Weights of a small mixture-of-experts language model, trained from scratch on English Wikipedia: 8 experts in each of 11 layers.
Below are experts of layer 5 (counted from 0) of a mixture-of-experts language model. Rows are named router (the router's row for the expert), gate (a neuron's input weights, with its number), up (a neuron's input weights, with its number) and show model dimensions 256-319. Each number is 200 + 30 x the weight over its row's rms, rounded and kept within 0 to 999.
Before each expert's rows: "comes after" lists some tokens at least twice as common just before its tokens as in all text. This comes from a sample of Wikipedia text that the model never trained on. Tokens count by the router's weight.

# expert 1
comes after: " |", " was", " he", " He", " has", " who"
router,184,197,139,182,168,200,157,182,156,195,159,231,223,193,204,207,192,170,184,174,196,170,211,238,193,207,182,186,214,196,188,144,213,186,166,215,196,191,148,186,237,232,188,157,238,173,173,230,203,198,231,219,193,216,174,204,216,187,199,242,191,212,178,245
gate0,219,179,179,245,158,194,177,178,206,186,237,158,176,208,254,177,171,169,196,204,154,160,183,195,201,226,182,185,172,154,202,162,182,217,215,165,194,188,218,194,263,215,120,238,182,217,171,244,172,199,189,256,240,163,198,205,189,215,187,205,202,189,200,178
up0,241,197,184,273,196,230,177,214,217,195,197,205,201,170,166,161,203,184,206,161,134,183,201,209,169,212,190,158,130,185,210,231,201,199,174,187,184,161,129,215,228,127,218,180,219,194,186,173,180,164,237,209,191,162,254,213,165,212,185,195,226,176,169,203
gate1,193,195,216,225,223,204,205,189,270,164,212,194,242,206,167,230,226,183,210,240,174,235,171,218,235,231,213,183,142,226,181,184,189,188,192,215,155,253,269,181,161,207,205,208,165,212,213,180,209,214,199,243,183,214,181,149,209,100,169,233,173,202,198,190
up1,175,189,190,223,208,214,149,213,228,174,203,161,260,239,161,216,191,208,170,205,217,202,141,193,199,226,210,227,181,175,153,216,155,196,212,188,177,223,145,175,196,233,185,244,179,228,176,175,206,194,231,219,188,205,158,148,201,169,218,230,180,181,199,193
gate2,192,193,173,236,215,229,153,172,202,224,192,204,235,210,205,200,195,213,211,260,226,174,187,263,174,274,164,235,185,171,241,235,216,249,187,207,259,222,183,124,178,234,181,181,195,230,232,209,228,171,209,215,222,231,156,190,165,212,229,222,215,222,223,222
up2,173,178,188,207,217,164,206,193,218,194,270,237,206,147,210,247,246,202,172,212,213,196,225,221,191,176,200,229,187,203,219,201,226,180,190,234,231,99,182,213,218,253,266,183,216,215,198,228,228,187,192,154,206,215,181,251,198,217,172,196,185,175,228,122
gate3,182,184,245,240,221,214,181,211,217,201,197,192,142,202,239,215,191,145,187,161,211,164,206,178,217,231,224,212,191,164,236,214,177,195,168,216,166,210,195,164,202,199,178,206,203,207,176,230,232,230,183,220,213,135,255,171,172,204,240,179,209,220,167,206
up3,158,196,248,242,222,162,155,186,251,250,183,200,194,253,201,210,239,184,181,170,222,214,218,170,238,219,180,133,249,189,218,166,142,161,151,263,127,213,148,188,198,180,144,218,197,222,130,226,252,229,180,216,165,199,217,202,212,225,147,200,235,195,160,219
gate4,205,207,183,211,218,198,194,222,194,165,203,191,175,231,227,208,214,183,223,212,185,260,200,195,175,213,211,229,239,198,180,183,134,206,265,193,201,185,199,183,227,215,157,207,188,193,201,210,254,184,237,166,186,143,215,234,180,208,253,203,208,166,153,220
up4,257,200,228,209,213,180,205,207,150,185,188,178,201,222,186,162,195,250,281,158,174,247,200,175,159,184,168,166,204,210,196,180,194,230,169,140,168,218,232,206,230,264,196,207,134,253,185,205,195,212,193,229,210,174,156,208,194,172,240,248,203,196,172,132
gate5,202,221,187,209,185,229,233,226,166,231,178,195,189,209,239,147,196,174,168,216,172,213,166,154,249,181,192,121,188,187,197,169,167,213,144,208,203,197,167,208,195,224,249,160,179,167,207,215,194,200,180,185,220,208,234,187,220,227,194,126,145,229,171,251
up5,201,172,213,165,168,267,205,266,190,233,192,187,172,219,216,182,186,172,213,206,176,227,188,156,202,209,211,185,276,169,190,139,224,224,164,209,242,181,208,171,181,221,279,197,157,196,219,232,181,177,189,142,212,193,239,177,200,234,173,208,174,250,215,211
gate6,128,177,184,200,192,214,182,179,180,227,217,180,249,180,194,214,174,253,237,170,166,203,170,192,234,171,154,182,224,211,179,159,234,175,188,218,197,223,187,195,163,244,204,150,177,174,192,235,228,239,206,224,211,177,249,150,172,199,197,228,168,205,184,240
up6,206,191,222,258,255,194,237,237,190,198,203,218,203,263,204,237,228,196,214,213,197,224,220,200,151,196,209,194,203,198,191,212,178,228,187,167,201,247,179,227,191,189,162,156,220,223,223,168,181,165,196,185,218,280,188,200,238,182,207,206,225,172,236,212
gate7,181,134,195,190,203,186,241,193,222,185,198,229,233,203,193,182,228,157,212,189,193,183,240,220,266,173,173,165,202,238,169,210,173,208,197,178,133,189,211,173,173,268,185,275,210,186,206,189,191,212,184,201,178,232,245,179,179,207,236,218,215,183,174,202
up7,150,184,180,271,195,241,185,238,205,218,248,186,151,220,211,145,187,236,190,203,166,205,219,209,165,235,209,244,169,196,193,257,205,176,186,230,164,235,202,180,204,180,178,150,217,180,237,232,214,177,190,179,161,203,203,264,200,199,186,272,190,198,173,160
gate8,154,206,169,203,188,208,225,199,196,188,122,204,203,161,186,219,193,148,177,191,224,212,177,165,178,165,208,204,218,191,223,195,272,212,243,234,178,144,178,186,202,141,201,198,181,177,240,174,188,188,202,210,190,227,213,223,225,187,180,205,192,245,248,191
up8,185,217,213,161,198,247,183,218,227,148,192,108,197,177,188,229,221,221,201,196,204,200,224,172,190,211,182,240,219,177,241,197,194,188,199,151,148,194,236,276,172,221,222,199,215,200,229,137,233,214,178,138,187,243,170,214,206,131,213,182,247,205,236,146
gate9,203,201,215,218,174,199,186,216,226,199,190,141,202,187,242,170,185,228,175,196,197,176,194,223,176,189,172,217,223,218,166,182,214,162,198,204,170,226,191,157,176,159,240,195,168,163,213,245,179,200,203,129,193,221,209,204,158,184,246,210,229,203,154,218
up9,183,193,168,175,215,180,152,240,198,217,166,175,207,149,234,181,190,233,215,213,220,199,179,227,202,200,166,247,184,213,133,146,172,211,249,167,204,194,164,181,213,223,202,173,170,167,219,230,180,201,187,177,196,202,204,217,144,160,214,207,189,201,180,175
gate10,196,167,232,182,143,205,222,217,199,223,173,273,163,170,194,222,194,181,230,244,190,179,246,173,214,138,160,199,164,173,213,193,187,183,186,223,196,206,183,197,180,184,220,218,248,192,211,214,215,205,227,178,168,157,210,163,203,233,271,171,211,248,202,185
up10,232,185,201,212,155,171,208,191,155,154,170,231,274,251,203,186,213,121,205,195,132,214,205,221,197,208,185,174,245,204,179,252,195,220,199,219,194,228,162,188,161,201,175,232,166,178,210,232,166,225,225,212,165,204,223,244,243,155,215,233,182,203,268,229
gate11,178,195,206,281,201,230,263,214,216,229,145,210,171,235,234,188,183,232,159,232,214,230,237,160,213,219,206,228,194,235,124,205,227,236,200,155,222,176,221,172,175,164,190,194,161,179,178,204,238,176,197,200,258,179,164,181,284,249,183,208,251,213,169,174
up11,181,222,224,214,227,192,194,243,170,189,197,184,180,191,220,156,194,232,203,225,235,188,229,219,179,240,160,197,170,194,173,205,210,207,182,204,197,187,198,217,191,157,210,229,179,230,183,180,219,219,165,126,201,203,210,190,172,238,185,193,243,136,204,198
gate12,200,193,186,194,179,174,193,215,177,182,188,214,175,138,220,185,177,223,193,193,140,191,246,173,176,196,169,216,205,176,165,219,247,213,134,170,172,204,187,176,146,156,206,145,233,208,143,182,229,203,151,236,184,231,166,210,247,243,202,171,183,146,204,148
up12,203,186,183,183,228,195,226,186,179,193,215,203,189,182,221,183,176,239,209,196,192,180,201,168,191,251,190,245,211,206,199,195,167,243,187,177,225,203,165,252,157,161,174,189,213,202,212,193,144,189,145,182,175,155,235,187,236,246,199,186,175,235,225,199
gate13,179,210,220,198,171,151,191,191,165,212,202,202,214,249,200,185,198,209,179,166,129,201,171,183,200,226,185,243,216,209,263,143,183,244,206,281,176,203,172,204,203,166,220,225,241,149,220,210,185,202,231,175,219,167,265,135,215,254,195,209,173,242,165,207
up13,199,176,187,197,211,149,219,217,189,200,195,200,180,209,233,195,118,202,259,226,180,235,198,196,204,235,198,235,170,218,245,226,219,179,213,216,236,203,225,154,161,158,225,199,168,196,200,209,177,203,167,238,187,157,188,206,182,176,168,268,198,185,158,164
gate14,172,205,209,161,212,187,218,191,247,231,262,151,195,222,165,211,184,188,245,170,200,169,235,257,255,233,188,234,188,179,199,192,195,162,201,229,178,153,223,248,206,165,155,226,176,143,136,146,206,214,238,228,207,177,225,206,199,174,220,202,200,186,220,241
up14,234,171,181,181,175,230,237,195,188,146,216,221,148,227,166,210,133,211,177,152,188,150,213,216,214,202,191,206,223,200,189,225,260,170,226,145,232,168,185,218,215,252,213,180,232,210,173,261,206,200,211,210,147,144,114,179,163,172,211,257,191,151,173,210
gate15,181,208,211,228,169,231,238,201,197,200,221,212,149,248,208,191,205,237,194,172,191,242,178,171,257,164,230,161,210,267,173,177,165,186,239,190,193,240,156,172,149,225,218,231,199,202,206,216,171,212,237,155,266,182,213,230,201,177,163,197,176,193,226,201
up15,215,204,211,136,232,152,224,145,254,186,167,211,216,208,236,253,192,196,232,216,205,198,213,218,163,193,206,194,223,218,197,221,184,207,177,191,200,149,251,212,210,212,233,205,190,198,186,177,154,181,193,196,199,151,216,174,182,178,173,198,189,167,192,166
gate16,213,247,151,203,191,220,183,168,178,176,253,185,162,187,239,165,190,125,220,252,174,239,234,184,167,191,231,182,198,207,223,235,114,220,176,207,152,204,159,165,156,178,204,236,195,178,135,221,160,184,241,212,187,243,183,148,142,174,166,235,169,213,188,197
up16,188,163,148,185,149,164,217,192,196,136,187,196,225,169,201,228,261,216,242,188,229,254,165,225,174,159,159,224,183,181,253,198,208,200,245,232,182,186,196,204,226,208,175,167,143,190,188,229,187,255,210,203,203,239,177,207,229,174,146,231,210,165,165,212
gate17,186,190,224,240,217,200,213,237,175,217,181,209,198,174,185,189,249,175,242,182,183,166,216,157,194,188,219,234,130,180,146,154,176,201,178,234,184,153,180,201,193,214,202,222,230,213,145,252,238,215,156,186,183,209,182,248,223,238,241,165,231,263,214,184
up17,157,181,236,153,174,209,174,196,245,158,182,197,228,148,176,156,158,151,186,193,206,178,186,229,251,233,158,228,279,199,208,229,202,185,181,158,220,182,219,214,236,189,203,190,211,192,230,190,212,201,254,187,165,203,194,191,169,135,191,218,159,174,219,217
gate18,193,204,149,204,262,221,202,199,219,165,180,168,190,223,210,181,182,223,195,220,162,269,240,185,225,171,212,170,176,148,176,245,165,196,188,199,204,215,240,174,215,153,189,177,247,201,197,186,201,221,215,196,225,166,157,150,201,199,229,139,209,176,155,166
up18,231,218,233,203,178,218,150,212,158,149,253,152,218,189,243,221,195,195,133,208,188,209,213,206,262,216,101,211,175,187,163,223,246,134,174,224,190,184,156,261,248,227,208,180,252,186,202,183,180,184,200,224,204,197,192,208,176,214,191,268,184,204,264,265
gate19,258,204,144,176,243,198,214,221,202,187,236,209,209,176,201,192,182,230,194,212,275,221,251,209,177,187,254,200,197,140,175,260,220,249,192,192,173,204,201,200,201,211,214,225,283,206,163,228,219,184,213,168,231,224,208,157,223,274,247,183,247,236,179,253
up19,209,181,165,210,234,235,191,254,211,216,179,234,205,216,213,217,178,232,195,160,263,199,252,221,176,210,227,134,224,193,167,192,233,236,196,241,247,184,180,185,190,195,239,225,260,269,193,222,246,198,177,237,229,180,257,217,223,199,232,186,200,245,157,226
gate20,226,170,186,143,233,202,200,224,191,215,203,196,195,242,198,178,193,212,194,246,271,179,219,177,227,181,162,234,175,181,199,190,149,185,178,181,199,211,181,209,119,218,217,216,211,201,190,145,166,168,257,224,207,196,246,231,260,196,175,201,222,178,208,196
up20,204,261,235,221,224,240,188,210,201,150,150,178,197,209,229,268,272,191,208,175,192,207,180,201,232,172,169,236,188,177,164,175,153,229,206,224,171,216,214,208,205,172,187,224,222,269,191,201,165,219,214,226,180,190,185,191,167,170,187,215,138,198,163,236
gate21,160,177,191,207,230,233,221,202,198,226,211,165,175,206,180,128,175,211,220,169,157,237,208,201,197,214,149,227,195,201,183,262,195,209,251,204,145,258,237,160,176,203,151,206,237,201,152,182,174,176,219,167,220,194,185,239,158,158,167,217,212,159,202,214
up21,205,229,205,210,212,173,209,211,240,230,263,190,243,211,233,193,180,200,196,196,163,159,154,162,203,217,220,217,191,199,197,179,198,166,205,145,240,185,153,161,203,181,153,182,236,150,254,148,249,222,239,223,203,226,173,190,176,204,213,225,169,180,245,188
gate22,173,250,201,216,175,180,270,170,188,176,168,194,184,191,228,241,227,183,169,179,192,257,287,119,207,167,246,207,263,222,214,231,199,173,139,180,148,239,197,236,208,167,165,186,215,238,213,221,178,214,188,214,288,135,216,151,186,251,207,203,195,183,180,225
up22,144,191,244,177,206,146,215,177,209,249,225,204,254,176,218,168,199,231,243,189,193,163,236,182,190,243,190,201,242,184,184,201,172,194,161,216,223,218,170,184,196,168,143,124,206,182,202,211,207,209,150,194,195,178,180,144,240,171,140,206,178,217,217,183
gate23,180,206,196,217,211,217,195,197,203,230,240,126,210,236,169,229,180,185,126,249,206,241,264,227,208,200,194,254,212,201,243,211,178,161,240,204,194,182,218,220,204,165,219,181,201,167,229,221,177,231,202,220,210,134,229,234,159,193,189,225,192,209,199,167
up23,249,162,145,230,200,231,195,173,160,172,226,235,211,246,196,148,201,135,236,219,190,163,211,201,189,234,219,194,219,283,193,183,158,226,152,223,162,191,269,200,215,255,184,141,145,145,180,164,249,165,175,268,173,154,198,186,190,208,183,157,181,188,160,211
gate24,137,177,155,136,252,165,215,156,215,202,198,190,268,138,194,196,195,220,185,165,239,214,212,236,207,202,207,163,211,172,235,166,184,207,167,212,170,228,188,224,218,178,172,193,196,202,250,227,161,239,189,187,203,170,160,194,190,216,204,181,222,208,202,209
up24,186,163,154,154,196,207,236,228,201,199,233,191,227,200,223,232,201,195,206,215,204,256,197,157,197,187,180,155,190,181,147,187,162,215,193,202,230,194,183,255,185,219,196,165,205,197,247,224,178,163,177,154,231,155,194,157,199,179,198,230,176,239,193,198
gate25,171,157,216,231,225,206,229,190,187,231,206,202,122,221,253,162,212,178,211,249,175,197,223,178,176,187,214,194,194,222,209,112,201,221,152,215,198,143,180,195,226,208,158,193,209,195,230,220,194,236,206,192,180,198,153,173,232,271,242,223,215,195,166,243
up25,276,260,189,170,207,249,123,173,216,188,219,154,213,156,153,230,200,205,199,144,220,237,214,213,222,233,183,207,199,194,185,258,165,185,213,198,203,249,205,207,179,187,255,241,174,163,183,162,190,149,165,241,224,226,229,209,231,128,172,145,191,216,225,191
gate26,168,205,167,125,237,220,200,197,241,205,198,223,139,216,144,206,145,235,230,190,251,201,183,227,185,166,175,289,130,177,207,205,193,219,181,210,185,150,222,177,267,226,144,216,210,239,197,201,222,169,202,164,147,234,181,191,180,174,165,215,218,238,183,172
up26,167,203,199,157,211,244,172,183,194,229,213,207,249,230,219,183,183,189,204,197,155,203,218,229,216,217,207,205,206,141,218,207,184,209,241,207,175,156,258,192,194,232,236,184,180,207,212,218,204,218,214,200,232,198,202,224,222,263,168,215,191,235,182,201
gate27,182,204,204,200,209,188,202,190,211,169,238,248,201,229,193,225,236,211,161,223,196,214,174,206,202,208,207,228,198,226,213,188,198,238,238,230,182,248,221,209,191,227,165,154,202,182,213,151,188,180,233,247,178,172,209,245,196,223,149,199,161,231,166,184
up27,232,158,190,217,222,200,260,186,162,216,204,215,217,167,268,217,184,216,207,137,178,188,211,226,152,196,191,226,216,209,152,190,226,227,146,223,262,154,214,240,192,182,229,232,197,263,207,228,202,231,203,220,240,229,140,196,165,227,239,177,264,227,183,190
gate28,216,204,209,243,188,194,188,224,198,183,261,159,161,270,156,191,245,154,190,223,210,127,191,133,239,200,174,161,185,216,185,216,193,193,192,207,242,191,204,161,240,154,224,153,170,206,160,210,242,180,199,225,210,189,252,208,244,185,226,209,199,213,199,208
up28,254,165,176,207,248,203,186,203,185,193,154,260,189,194,262,197,222,189,211,191,142,171,175,225,166,222,198,194,266,207,203,189,253,223,199,212,249,205,163,137,242,205,201,182,185,187,152,232,183,223,129,220,182,172,289,182,236,216,174,260,184,233,207,225
gate29,240,207,216,210,150,170,220,224,175,199,200,170,181,187,198,204,223,174,172,239,219,185,259,185,182,167,204,199,236,160,198,222,207,210,215,168,210,224,171,191,160,203,213,218,186,157,208,145,220,228,192,180,156,149,165,202,199,222,230,219,220,185,116,145
up29,242,224,200,190,144,191,193,191,215,177,180,204,188,181,212,200,167,217,155,199,229,203,163,178,152,199,211,197,222,193,247,201,178,239,209,191,174,190,228,163,199,199,174,214,212,222,217,186,197,223,264,174,192,195,149,241,183,157,204,213,218,168,233,145
gate30,165,184,239,214,180,222,222,195,196,143,189,189,132,200,253,198,241,213,216,148,214,223,215,242,200,186,207,218,233,215,177,160,208,223,233,231,220,180,267,177,257,194,193,210,186,242,165,196,267,180,189,239,196,177,171,158,156,218,152,182,228,222,212,212
up30,173,205,179,191,236,203,221,192,189,151,203,229,145,148,188,217,224,154,233,171,201,205,272,219,219,210,178,221,292,225,232,156,209,201,242,234,210,239,158,189,225,194,214,190,122,211,205,200,237,166,229,224,159,160,196,160,212,192,214,192,224,169,259,237
gate31,212,201,211,170,201,228,206,208,233,249,211,192,214,151,190,240,222,281,163,205,205,165,144,164,208,198,221,193,195,208,223,222,242,161,207,186,184,247,192,204,190,229,187,229,208,211,164,177,132,166,207,220,224,224,195,209,177,195,209,173,178,172,255,203
up31,210,144,232,219,194,233,232,142,223,246,157,179,219,126,157,182,202,242,222,215,180,153,239,187,245,242,196,198,186,216,214,229,222,166,179,220,233,137,218,206,183,133,204,195,222,162,243,216,171,158,182,204,253,193,218,160,181,209,174,184,195,194,203,208
gate32,164,201,201,245,212,186,201,196,229,163,204,145,194,154,213,226,194,180,202,183,197,217,240,160,239,208,247,158,244,209,204,217,205,202,190,263,159,193,214,217,218,170,186,238,154,192,199,212,234,196,212,182,268,187,207,240,225,225,169,241,224,189,199,181
up32,173,227,208,205,143,210,185,235,216,177,231,240,230,197,173,247,182,208,233,193,178,143,190,187,188,201,216,177,250,164,172,157,231,184,221,218,164,192,219,186,215,193,154,235,192,187,180,213,237,245,177,205,245,228,195,209,173,179,166,254,196,191,225,175
gate33,202,159,177,231,195,251,179,154,166,218,222,159,211,242,195,182,192,184,232,158,190,202,216,192,209,189,216,158,201,150,171,171,202,177,199,216,177,215,172,199,168,176,258,222,145,197,161,215,175,207,257,172,168,244,226,173,256,176,184,156,143,208,224,175
up33,247,211,195,200,211,243,237,148,219,228,183,203,186,207,217,233,171,170,174,134,185,186,161,178,191,167,182,213,195,210,203,216,173,187,171,138,201,130,230,189,176,227,143,212,172,222,151,204,164,246,220,179,182,180,203,199,215,195,175,206,221,164,187,175
gate34,143,180,254,217,196,157,172,207,169,207,180,234,196,224,191,197,204,214,238,199,218,212,168,206,215,217,227,211,244,241,222,228,257,232,186,153,222,204,236,188,210,212,235,243,197,224,271,257,196,262,248,187,215,257,180,256,217,163,204,243,221,246,198,261
up34,275,197,136,165,241,226,221,170,184,194,182,145,246,168,255,199,216,148,207,180,179,245,200,210,184,197,199,195,172,165,197,224,146,206,188,214,176,208,221,176,225,173,198,181,236,165,132,171,199,179,159,206,208,188,207,201,190,166,162,186,146,174,211,167
gate35,185,178,215,187,192,216,235,263,205,218,220,233,242,221,153,215,176,177,200,175,220,264,177,192,204,159,243,183,243,178,201,205,213,225,180,173,136,209,187,166,176,225,186,172,111,230,165,211,182,213,200,258,136,212,250,192,182,143,201,217,173,185,238,226
up35,187,206,213,197,210,196,211,183,232,230,201,161,193,195,165,263,202,198,209,262,227,200,198,222,175,198,276,224,196,189,228,193,231,226,227,207,231,178,201,154,162,203,245,209,171,187,213,246,155,222,196,222,206,195,249,166,172,165,253,214,178,207,204,195
gate36,180,214,200,240,163,248,195,167,161,190,176,242,210,216,195,226,167,185,213,170,208,183,221,250,188,190,219,195,200,177,215,199,227,216,221,222,229,204,229,215,193,129,238,178,224,201,180,208,192,226,212,199,224,169,238,188,218,204,230,252,175,237,180,168
up36,207,226,173,257,247,182,203,240,194,199,206,248,191,176,199,186,209,204,190,218,213,194,191,174,188,257,223,187,182,228,228,232,272,151,196,211,188,167,174,196,181,273,164,198,213,239,203,226,221,298,194,221,181,202,147,165,163,180,187,195,179,259,178,227
gate37,276,226,234,249,178,175,164,163,170,163,175,237,178,227,194,222,243,180,214,179,224,198,199,172,241,230,210,162,243,189,181,163,201,189,220,247,193,174,191,219,216,201,234,179,217,221,189,167,152,254,150,162,182,171,206,211,229,168,182,205,165,240,209,171
up37,173,179,171,240,215,231,229,226,218,219,128,199,164,224,156,223,216,192,194,204,238,229,148,197,180,227,189,192,221,203,193,213,217,153,204,202,217,147,257,171,244,154,198,166,218,211,241,236,182,222,177,171,260,213,242,196,121,223,166,207,211,177,212,173
gate38,214,209,229,161,238,240,184,175,157,244,256,212,218,215,171,256,239,209,172,192,89,178,180,213,177,188,208,211,194,189,206,176,218,244,200,224,198,252,195,165,168,151,247,240,191,194,261,189,183,192,217,160,198,219,213,217,258,199,187,190,169,166,209,185
up38,217,192,198,243,162,117,207,231,264,238,134,218,127,189,204,189,232,192,258,187,219,205,196,163,213,225,198,231,168,202,181,161,193,160,189,248,192,192,201,212,250,217,185,183,241,216,154,222,179,207,134,167,234,176,198,197,142,160,203,281,233,220,152,232
gate39,231,236,249,194,252,203,181,166,176,204,256,199,215,150,118,247,185,150,179,209,175,170,214,210,215,153,192,168,192,184,186,220,186,188,198,231,209,277,179,223,215,270,197,159,155,199,246,229,219,210,127,139,267,222,235,177,246,252,256,247,187,232,212,137
up39,142,220,229,207,203,145,225,177,201,209,210,249,252,185,174,175,203,175,224,197,216,176,189,191,200,175,218,220,222,238,225,217,189,242,193,205,216,206,284,180,218,222,190,261,170,220,184,223,226,202,224,260,184,224,203,183,183,178,215,142,218,248,219,246
gate40,197,261,124,180,191,176,169,179,187,146,195,223,243,169,188,161,227,205,206,194,210,192,208,205,198,200,235,166,183,262,224,157,203,165,146,175,176,223,215,236,179,141,135,211,213,232,188,177,202,248,256,182,232,243,176,178,213,190,215,206,224,175,241,257
up40,239,212,154,174,211,181,169,179,236,174,170,181,194,201,192,193,210,213,159,242,268,190,194,207,226,237,182,162,154,217,231,181,184,197,225,178,236,220,193,218,214,125,191,205,216,230,176,184,193,231,229,202,206,186,162,161,172,232,250,237,231,223,244,262
gate41,210,204,188,234,198,240,168,200,220,156,173,219,214,188,227,186,223,178,130,182,228,190,147,188,201,206,176,181,157,237,175,216,161,164,197,250,235,205,265,145,202,186,192,233,161,208,186,254,200,168,200,213,210,211,164,196,197,239,229,145,199,190,179,241
up41,211,240,168,205,206,271,200,183,208,225,159,201,219,224,175,207,200,185,177,175,229,190,135,231,210,186,198,145,239,212,233,161,174,186,244,182,176,177,237,191,228,182,193,191,188,196,204,242,150,208,210,215,193,157,197,175,123,152,168,173,180,163,183,202
gate42,222,196,247,173,144,224,219,235,170,160,194,244,214,161,189,203,175,221,203,151,196,199,182,195,199,190,234,193,201,164,200,219,167,193,185,217,154,188,199,208,216,175,189,197,199,230,226,193,160,254,156,216,176,166,212,190,167,225,201,253,247,218,195,193
up42,183,215,202,266,219,200,208,233,190,147,169,222,197,201,216,231,172,213,175,187,145,177,211,220,195,149,206,163,213,193,209,217,289,173,191,187,222,202,226,178,188,174,151,159,165,166,199,241,221,233,215,220,194,199,216,205,144,165,201,240,200,164,166,162
gate43,222,268,194,175,150,220,213,190,205,156,233,173,173,263,218,84,192,244,203,175,179,188,237,193,234,156,229,166,163,134,178,180,200,242,218,197,176,220,210,269,219,217,228,205,237,143,121,197,201,163,234,252,204,211,213,247,150,231,224,195,267,177,258,151
up43,183,175,167,200,144,214,204,200,162,303,197,156,175,185,199,186,195,204,150,224,193,180,205,199,179,176,187,205,163,218,230,208,224,165,178,215,204,164,211,204,195,228,238,189,213,213,211,219,209,168,182,159,200,171,234,209,212,196,220,266,216,220,180,228
gate44,195,163,169,215,182,168,260,224,213,202,249,243,174,172,187,185,273,178,202,211,175,232,199,177,239,197,219,212,205,257,163,169,170,276,192,168,233,212,172,150,209,248,191,209,219,232,211,278,231,159,209,238,211,170,182,155,170,192,214,227,200,187,235,219
up44,186,164,172,216,197,162,259,195,217,222,224,265,160,190,178,181,256,167,205,224,172,209,162,181,202,171,197,183,197,211,174,122,168,258,209,175,226,247,159,186,202,241,194,224,224,189,190,229,217,123,228,225,155,180,173,157,183,240,221,184,203,171,211,238
gate45,188,201,225,169,248,188,202,209,205,192,210,225,179,186,240,247,213,151,167,154,207,188,141,188,241,157,219,243,248,181,161,240,206,188,220,250,223,168,174,211,187,178,186,163,184,226,199,187,184,238,151,173,171,181,164,245,208,206,230,220,202,235,130,157
up45,180,172,301,194,211,178,189,198,205,196,235,198,168,187,186,217,190,120,224,136,217,171,221,161,228,165,185,185,286,177,208,213,198,203,189,219,169,215,154,208,190,175,179,193,151,245,154,174,257,238,208,161,143,192,251,185,161,184,246,234,140,185,148,153
gate46,218,158,210,141,126,217,211,184,243,199,165,168,202,158,178,181,170,210,157,196,155,138,204,203,202,207,176,215,173,225,214,221,210,145,196,169,199,186,231,150,229,189,241,168,206,205,216,177,195,194,233,226,231,212,153,182,213,184,213,231,215,165,203,230
up46,236,212,202,158,202,214,202,183,191,158,202,176,190,184,172,189,201,114,216,168,176,176,178,194,188,187,171,158,212,232,261,172,210,127,146,208,158,248,234,204,238,220,246,156,256,160,241,202,224,218,210,194,266,174,218,189,225,176,254,236,245,281,203,227
gate47,214,175,189,196,223,232,170,190,193,152,183,214,233,198,190,216,167,230,151,165,273,195,240,193,208,203,176,201,161,199,193,179,187,208,148,255,250,185,197,245,179,219,178,194,201,198,241,246,175,228,163,246,197,196,189,185,188,176,194,193,196,241,201,250
up47,191,180,170,204,279,236,191,193,192,200,184,207,258,195,191,246,212,197,232,182,277,214,177,199,259,195,190,234,200,213,203,156,212,200,148,213,212,153,225,207,237,205,194,213,184,184,215,238,193,199,202,234,222,206,174,183,194,182,212,205,200,259,193,213
gate48,205,235,192,152,148,223,201,142,155,227,188,234,214,130,204,164,199,257,170,232,269,228,232,194,217,184,168,204,188,181,207,209,151,234,166,152,152,175,191,122,221,143,237,174,203,167,215,207,144,211,181,175,148,235,182,199,203,220,171,168,214,246,199,259
up48,159,190,209,249,262,136,195,160,152,142,192,241,181,246,183,231,184,183,184,173,162,215,234,178,212,173,207,199,207,198,237,239,219,158,187,168,235,189,196,177,156,183,203,124,182,177,263,225,227,185,214,264,196,214,243,211,221,191,157,169,220,187,217,252
gate49,149,166,178,183,199,182,227,223,227,166,207,200,206,255,187,172,233,178,168,234,149,208,220,234,172,249,274,215,182,183,182,199,250,182,217,306,223,161,136,179,216,156,243,159,196,204,192,189,205,221,199,211,235,151,205,182,169,234,249,205,175,199,180,195
up49,178,189,179,206,219,199,208,220,253,210,196,198,180,301,160,203,240,197,159,238,180,246,201,222,188,222,222,197,197,166,177,203,234,182,234,268,232,168,162,177,229,134,223,167,180,236,194,159,193,238,184,240,238,206,208,193,165,236,221,191,195,162,169,221
gate50,208,197,170,177,160,218,170,211,256,174,209,228,246,171,255,186,143,216,224,194,171,220,231,215,162,248,176,212,206,137,211,196,218,195,192,188,191,198,249,244,200,195,156,205,189,181,140,242,190,220,186,219,178,232,211,207,180,202,204,213,175,201,217,158
up50,198,178,164,201,154,241,142,214,214,171,238,243,263,138,252,155,178,212,222,224,217,281,202,189,155,216,168,221,245,137,196,180,275,185,169,213,231,172,161,206,183,185,204,185,186,141,145,220,188,213,203,193,230,206,187,193,182,197,159,238,177,191,196,180
gate51,175,204,227,158,225,193,199,209,205,238,203,211,232,231,165,193,190,225,231,203,216,205,183,165,158,166,177,215,225,231,176,270,210,212,217,140,130,205,143,233,143,205,251,203,193,159,174,166,192,220,170,195,135,244,208,133,221,230,233,214,199,198,216,183
up51,183,253,153,228,190,142,220,225,180,189,199,239,194,147,186,198,194,227,243,187,252,239,178,197,204,206,184,196,187,156,161,244,199,209,224,207,160,197,198,167,206,205,184,210,239,198,182,230,164,163,212,191,196,192,224,240,142,269,209,161,215,198,216,143
gate52,182,211,168,167,256,182,199,223,263,266,164,160,180,209,162,207,231,173,204,205,196,177,205,223,205,171,195,211,208,255,219,162,173,203,221,189,169,163,227,194,209,174,154,201,211,204,226,224,235,204,184,154,228,121,202,191,142,210,170,239,175,236,162,140
up52,168,227,188,166,187,175,139,258,172,221,217,193,187,213,199,179,133,190,227,149,207,212,186,207,205,227,214,235,218,207,189,200,185,206,192,224,251,218,243,175,204,150,184,212,222,215,230,248,162,207,212,182,228,166,202,237,220,218,169,195,178,220,209,222
gate53,196,188,223,179,221,191,204,199,195,199,210,203,219,231,271,184,229,185,222,185,207,202,237,177,200,209,218,128,187,179,193,166,163,207,177,181,230,218,203,182,141,227,229,167,225,137,97,142,169,171,196,233,200,160,248,218,191,242,227,265,187,192,181,145
up53,199,189,199,241,253,178,184,219,182,213,199,201,210,220,218,227,216,231,218,199,157,182,197,208,197,188,150,129,167,216,232,204,236,196,181,199,225,187,135,180,147,226,222,162,138,195,180,209,222,172,253,182,201,180,234,190,221,208,233,207,170,215,187,170